Experts of a small language model.
Size: 8 layers, 26.8M parameters.
Experts: 128 experts in each of 4 layers, 3 picks a token, a softmax router, a shared expert of 64 neurons.
Below are experts of layer 4 (counted from 0) of a mixture-of-experts language model. Rows are named router (the router's row for the expert), gate (a neuron's input weights, with its number), up (a neuron's input weights, with its number), down (a neuron's output weights, with its number) and show model dimensions 0-223. Each number is 500 + 50 x the weight over its row's rms, rounded and kept within 0 to 999. Numbers have three digits each.
Before each expert's rows: "mostly gets" lists some tokens that are sent to it at least half of the time; "raises" lists some tokens whose logits its average output raises strongly, later layers aside. This comes from a sample of Wikipedia text that the model never trained on.

# expert 42
mostly gets: "Al", "Ste", "Le", "Bra", "Go", "Bel"
raises: "mission", "iot", "ered", "ased"
router:461509489462554593451429446510505473420464437466514444469540509525505422481438574571538435489552551519406486596577485497529402483529507483473478480463480456424534556465427497563474432520445449553567472451437447473415409477478452469562450576486533551500433529573466490444504470504570493504536445514440514470655520480465511400469484570466535420512413512495461508450527504541485548556510414531498448466570500500550487532618495460480514491491462539508491502560506426466445485491540516477447483444545469552496324562353541474446507538501477449496530503500572494503623548519459618441434451529464531418524477497457452505493482456515468516447565414406488481511567535419534482555603
gate0:550486480357519474480501468501459435476562483481592487506512539496483463549502488414537471534533451541547424451397547577420434440519513461445472548492621554490429498484537510631465496608483456414447552516508481479451507497511519573521541414503535594515539491524432482572512506531606438546482456499424605504511340559462468461474475463493443444546569474465506470504481474400458412483480463482522575486454540584442456529533484489513477544560561456506424537506527479471506521415469499538470497545488517441474537500550526469476576518564513356493545542390580481472438409506558551566440471527486435508579471487507471556444563579457510432491577480462479519554448555524570528556553
up0:486468610493450512515490567512512594528457492501452539488451522405513543498434403546399430558491400438603451530419529459489533429622416411506589507447599439471542473458497509399490601554520525528440508504557486516525425528446517485601497457516479486485519477518482562507416419503497533548488527510558486561512537545446477546565458533468544550507468468531545525513578465470542431570597510520554579493480518479405438452494512392471554516510489492501502497536572476415476500472633471382465455466491440564491463446500614511607430537435490485538417508521515551542516482517537505579513547426588539555578513442471473452553477409537560483535488493524521516430474495549462508522450
down0:542534506535470461580496519403441462472523573435485483493516545500464538514518537500520481588547407431419416430515459510487489567493529466547533520469517531573490492479452475539455542475474460503522528516555479575432610452484507517538513593563546459426603492522485487416416518506493570581434558504511550410497486495473518518479557498577512534490423437454534521495509451544479416423464526589565434488462561560471370500595518547512556504475593484430557483481483549532539498472455512457470534528474480419384440503552460546526479436539528426604570497656560489445545462470459454520578380489572425585468516491419483563570487523434550419470564578511448530497521437488468468516441
gate1:556435490433478479524387440397452493499512563424499498483489443493586583470418482474508533478476399435517519520509539532532589505482530520470567486539578460559585427490511512443532518535541594531462464545457502442536496452495435479468595488545468560480488496403512483588465499400495448489437428518526429520410462546456434536490507471511461538483483491489380487452428494558574552527408563540510543577510538506518573583438385502481523480476489501508451476527449470484532408466459533526511500498496480430483498452391541427571539561481517545526455604512574551396488490390443556570453465535568518531464468523555546429495472565481482457380462570492469597411470513516385505460506
up1:462475474535523459490558530472516546485481390551504455459466453476508547473553501579461539424495503497507472387530509517474507450387534472433545529471462478575486583630534486509358516522485497516528461469490544555567411464507507488429572463469457435547471456569489536535455475468513446437512525540431538541504599416469503535454623532410564459408494521473522406485500455544495563490471442519502492468527505455547453459465595503604534532437403454481522553587469392448558455487554466476485563444475464486468390577490552502385493518491521539483509556435480513449483580604395550591543469522466580536423459555465521503499505528522467490595603511462511601522494433481506443510483
down1:542536438551513491508475471490537455488537432508475518499527449566561558395566512406561512426457476623469470522499386475530521500521545445478591576476555539507607471541525478484443506454523429493588508539572505472380481438456552511516496561481439592594465514521507537505522488614511448486549430558540449554476524483518551515481421613555513502517554518483558494487496497460546476666379484394544471559529462550541490478508573453518538467471469354457450542486510537500451570472496499443531399496500468470472522489478436503500537398504555575467447426523547447520428598497425536523483402450490545480408541599505457518574576490484517499503551493474449456444544466528518495466473
gate2:574566488407524500570522522529455565545466455511526493435501559468470544555572489561433516548480497480523487486540570469575488442436439396615521483460559507466566441575547525481480411495478578524476459548494518543496475531486538526435456474561512465449506503483521482492513549453549636567505468506465696501436416575508433531502541464432598586478436522579548427511463482460471529472403524472471556490529629513494442529474529661570473502548461531386455471482441538470532466360563419503544552477545497542537429418500503494445512504533543509474467471466482538468434433472520478537505478544545500499468562364489551470533573541559522491526483503495534504593513492511515511526462
up2:451441472517388492584525560610451470526462540498450535535483452450437551465520567437557471479464482470467461475556522560535528504578495528520408571424527455460548524532565540389549430494637531526519557518541471553476538505490548475438483473497501494480423517496453550518444493444538526464507534455510492491512596479479516455490445445546448458521455490509392574550570522457549478510466593459595561485493537471498527594457464525500457461427411500487549438457651466559420523509529503455475457555532542451482557510586456456532505533372501439494398576555511433628445463513531440443536510395536476567523442470503565511524517450499533550437426528593558478427495562481512560482422
down2:507554502499442440399503462446456414531521487477523422563551434407446490603470484490681437496434549484509514473400591434407503569523480564456452461582492561506516487500547489581533571420431518542539504520454521525552472554582411473480457542480520525506472488390512498493573597412532580520455520518474602498468529413515542437482494566502550532460505484458481439565467508524452449504479503542416498425502512570520531501437470604422550502499557470482577526490449620487473554416498502525510513493545466427566485535502613397482504483520478457521516533471493558449460499573504553582470457529532477494467471422472562548501463508415544444502541399525532473523498485544439609454523

# expert 21
mostly gets: " Sh", " ch", " w", " sh", " j", " Ya"
raises: "oe", "ak", "ort", "ore", "ades", "ets"
router:478617517486466526492434530531550548472444436479511495607555477440495457435523537525432444547556535534430543585519427505510430489503496441523502520559435525457575450517464456477491480586421401524579498462506468463549450429510428493572494579437487511581525490540440460589594496396552536537492439483562492419509635460511557482557468498458475516580375477446503506434515518550557522579558522506521542501606512478516537450467543423470555413458437500484548410439403434488427478516522570497484461440570491561458383543446519418500442491502479443544499463525528456614553513508438570437528512426470593437480512464506491459492486418493452521476528548483448460552521584484513538507559
gate0:508555531465508496452539508486510545470513495490385500482486380452343514572565502509448448517537433551550576510421499525509492482440494534448508442503393575605476463474516460554474474433582435538561521492420575495477441496569555574598540579426470553481551537571481488484507528450542447505494504558533558420486419426491468435509450494564464439552524506537449510546431470471468484529532532381502557535539536553520577486488546469511513605464534541483503425520419496557467421385526520438482516521442496531553509526511597537529532476483427449540393534560509503548581420539450482474473496466497530589367445535624518446475502448448459456509524500483386516518478532458514495460427
up0:468574504451565495452518609455469590559512565481384538494493339490465527502522446517380393480539453439540521466410415541538578512436439486541502431489498486561453434498517498491541516467496375533537500467528532555412439528495495513504501470470531462585511465559384507500518498434548474459542595496539610484483508520490450457495494504480528439514416511551427505496588485477537492526406608443457560563455531532510532557466474497539453560444517477517459426535475450549548492419626538401481474510498494487437445565539603499500503458484396437514425599533521539546557486502397478485493481466545510553427467542561461402549513499441429534507524518450501533504449546454438502493478
down0:491499529555474557534464527426537530480525542537475512623495634512606448441514477491415546487566462502443574576412496534503556498499529480569572451519472592569528411475481490507578451452533470546531467557438455512395540476626406446491516417493503574519470482440519439513513535424476518389573470494543506465513498532583475487454427520480542450545451501562466472501564532480506501508498504400509664552458527473441469447460482496567496569451567586565464536530525510511521427486438535524515483486437532522490421504537512497526547578587514544498503488499447449456457534431548435601543554475467505496545400422426532571533491512569433525524414528464438514421440518598477502530424
gate1:491555499463587473488413480497481553436447507435516505473558522411456492558446530465477505412532485470507585557409447454501424446509513547469495454521528572421396518453430515524434408558532503494485454555452531555456559447577475543535475507455478427574559433500463539515507465522493441491442461450544527471451518494472514419494448519481395580488560521488526547490453480440488432430444453435497503420479607565461574485481432496432433496563519552461427349579438521494450537485456448467489409561493513559488421412462484464545567519493553469562585434508480608477536414520502465567486457554420548479391461508503504502506556484469440415512543440496468411575490583542561496496421
up1:495585456473564411362480482437545528538426440484511553491466501413457532583486526531498495483453478482503474475429439503456433449540536527490483515536503587464494514416457511524407403537507501522546526526457656476465560426578489493542534516481512457515472517517491528479438413456491494497474481523565462398549566541437508463593415443531449546518525465462459509420573521495542444405497471444592520425431559555415524499511469412461459500487505468380430389550425507488478492445555515451462484463546486592470368510505504482612564523488507469570455415510537545427461428544471419461530509539507513457553489533466446491526617468474430427526523477488506444540592516528479426490548
down1:534466508411548451548466391479516505500522498536459521491529523529504495449389480469531441606574595578458437627484471471532448503534491481507502556458534502414521502428511473557395523503499400474576481457512556521454617474502450506517581462462449558507516489519523515423487497469482515547499432521535397411426543501517554492545487640499518490418521531462458503531523488575470538533377552519499531412549542457504510384495458480513576452500520488505458497482550486528605566459491519502526487503524408607516574496494448510486497521454506643515463551572546367565485439492518519496514472481412536469440478510518484509632460519461560530447478465564417471429533486537426381470512
gate2:582579537437506449499584428554418467458490544492490507557562502527444381520437497571474544468509499448541528522527524448550479497425555553451565550466471608576560547495445549503442506464514555468491424560502478442534536554568493566420584488514519491540460472466514490511486502534524558472466429486470522530563534425456461495494506522501491596491391474615515482424529457486484568436489527566592534398586490572410441468536393520442431512453504522530478447623456512445451485505485533489349517502566555462478543384536499445469589448522596519506502506475516433557493468583426484468550552496477456535409559516524533507510532430627430449522462425476517495502581503449524490508512
up2:465620518432470457531611420587450466524464516452408613490533561468542395464468538576504548447518424474569434519524568487519480543554438497477536440529469587501538466525463557544477592491532533487441488535503457507470536556516530512376590515471390508426445522451516578521480394602485501502564470460558513528605499454416533484489509505521553491508418531544524423428555516518473626486527530465552535437496497493451458451531419476439446470440556510487523572469491524478445485476541567441450405601494496538512558442499520420509529386485508537479569478508497510524442495511430414412525532455544513471500511531565524526405533407514398475518469472484493415562578476485511509529448
down2:578476498462551392527569437525484450502517479449513533564553557523409585455485459482488468575529509457479451551521426484486506476550524480481546522516554581481583542552560480457480557528488548507507473477498636543450446457463469488433493530448449513531435586475528476556483551487503553510444474494601629553519440428497453556494559560480410483497542480499483500500482493526424549451519498579527480514474486403426489457514534454476485549505528549520391534605464568395525501492524594459444443508493508606542548478500499500539624404508399525563486464522433594443459466504511429539493490496446623501563488390469599542571648530469476493452512475431495543439450478586520530501539

# expert 25
mostly gets: " began", " moved", " been", " worked", " released", " made"
raises: " in", " to", " on", " at", ",", " over"
router:566507460499492510563504503530515590481518489448443495515503527467552488430467516487515468496566473443533463390541432542504507477464526578516515525565536451425430466427513481564467442496495579492393397523465446454505588531516504525597513481470646432458563484438540590502503546487607442496461531551513467463428400463560506588516483480488529506503564539609510527439496551453535522478430524570468498540519541630430443510527485504488463469480559438622456461511474547447495478372472450477436468475537521551496530490519451552523463579499542468523450438392443446431428436468499461596566457447443568457469593598500439449384476492494508555419484478418510542545491526497498536561456
gate0:461421576514542611536572569447508540429452429438425451579479484554606608517617544574521470486477465424447487548484526592570541506602545483536509501535591537459492560459554411470502530500515567626461476587484467549475481548490524531462534528585509526472472425484488560436631498431531459547463519566467557556543451523551473546508426455453540447471531557576535553456439552581497546481504559461451534476558571539470474469455538480440458500513543471502438510443505426451490461497504426427475426529476470600588438502512469578517581552460539472521492444503519533406493462430554444573506439519489571528457492552496489501589542461575471460523489452602512475483550524546462476471472
up0:503480446461475484514456487450439469465618524551514492381555490499450457456454474437549566477465552527490534441548481449455567484429503563401479497556538497500497425553489532559530503495537466490497487470453514519423459373516475575533497440516498515517525477462502518499522489522602480488530635611544497439473449561468555507485525500548387538545481457461480569371576444385537528448519501530560503596415425569512466466618429499541441509621457599544554540425452445594578557452513473490479532498513544441537499476459484442429492468483489468496494467481467361485489465504426501494524471511476528550549531505582507603574499561510486580472460496426531478550588442594476497546468
down0:506612544545464438548534504424482484388463509504516531552409504550464524458498590460551529470532545517576497431452477516570539495509442555499446460537544469445453548467576509473536517495614449502533552449532584557555589429496416573486548540347576477581469418488496484572480497510482534476521463506556515535558522517448465517459511495569417444534506497513498435539471539534556460531492454555474485486548494532530451438528619502569457543539476428459383541573553474459570411494567442510498399629473487576525533481488474544529511490504472524470497529462516468580444493483642492564462523439498491511610445508539501515467496439511528516477432528483633466488466402507568525598427
gate1:548473522550538542476524529432582492517466475523476422501462515390497521441556470560505554628455472426442485573391458479494546464503493516432590412470465559491656462482467484499553483607450532491480531557523495516501555447490496506592463480596481446465512465522492504472395469553482495505448405537518483466553314563466501507420489490394519519440520574562449517424542491542522432448562491501468502456510538514461545502434554471575448500477547513402443574524508369522598552550529536538488482542592461478547528482361444512565519551445480552580441495437473544459504467453536605508448518461447566481512464458546537461503533507542536523486540468552474566505483459534444495503501
up1:559497445448471484449556532514502496491512500557339480509450476446466450449481531425499529432514489495379496495493426428421533412535467545489534459539487517451615432467506625585474479502471464437412523467575493521535586462482427448560497423526520517432547573591479519464512517433434483468462447507439443522499463518462483505532447544485595497448446487569536545518479507486479541460472499474464514493574513604513492482469483428616481530435494537532457617500497431512481548537427520490558539424574480529513530531473461453531461531402515513530544532529446499560501490518380526547429418366446519376417443547595492518397556451580488461527511453496416501455551474563482503461483
down1:439525421605483471466476515424562425583429510368508411462456438486520489589540436491480529509493540419488510609534473539561460478468632580535554470580589520456432442466489422576444557476486511478420544553417562521568480514522487426602538475527493530494550394382483465485477532541485418453503535574466482420521524397509495523427538452520549501465500598480459484501501475548575490525511514535460538501504498552494519461552452531422492464569410583591360536554471518472458539541509532479509532468502498425450423517520461526477514495410510445476542498540479560370451509428497525517460481553477593472430504497468492518511487498446581519536556490441496521499437529493545483454588
gate2:568486553560513457459422466484570511486538468529421487532461398495481479613582463524623425440452479443461536487475467535489417517442558559513464503433527462490498493574552500474537456412572432543511516581545528425519484479533535515464459496583562606469482565480528474435501497493474476478588506507471472563432477555533523526513566468478457464500448538452474487600445470467422501526436491546584503543541595597583510436607486481484387547515521468475502475554427485504430481426505494521375546415438425451502515444525464539390515507466511409504501518480488465508575509536554529614491502483540532576481454525563586431503550558540498577545587467572557424492430536451563444564491
up2:486536600509529439456409562502506487530533450477462529521575528510531575436531552493462549480486470488464463446449493449556516545516521510501450515521511644404397492569498481571435580478493636498508564504621505529518429517469489530543422534523499467522460524468479530546499520527516428410423449485540530466481486538504474452557404536425475442414438512486493563456466518501483478424499495496407494505512543543496496443432488497601520502498514432451502521510539453526479580466456595450431493424550442527413490423544454512534449459527504445522490530645485445500389507522483587471535366534473464507507467498462546477492512566574488607596564443368526475423461565540500584427458
down2:518477559499496476523419528460408567480440461549579416417408527523437455567468516504398563473573432473508479491510533472532517509551487451440483468455519507558517426490650494562619471431493516487547431456562463482543477380548515460520483427504572501509417507458514457502569416541549513508517561474500493577525502525474402495436509512368497476453454523482471538544542545558505369491558491525469484520506513430528498492537464454540522583438523529476563435439545564531445515423545518437492480595522446501484475466513629423394478489554481533473468472457526429492609517571504451484562509466487464526561540472555489469483457463459466548460409437551493455469499568375560460589437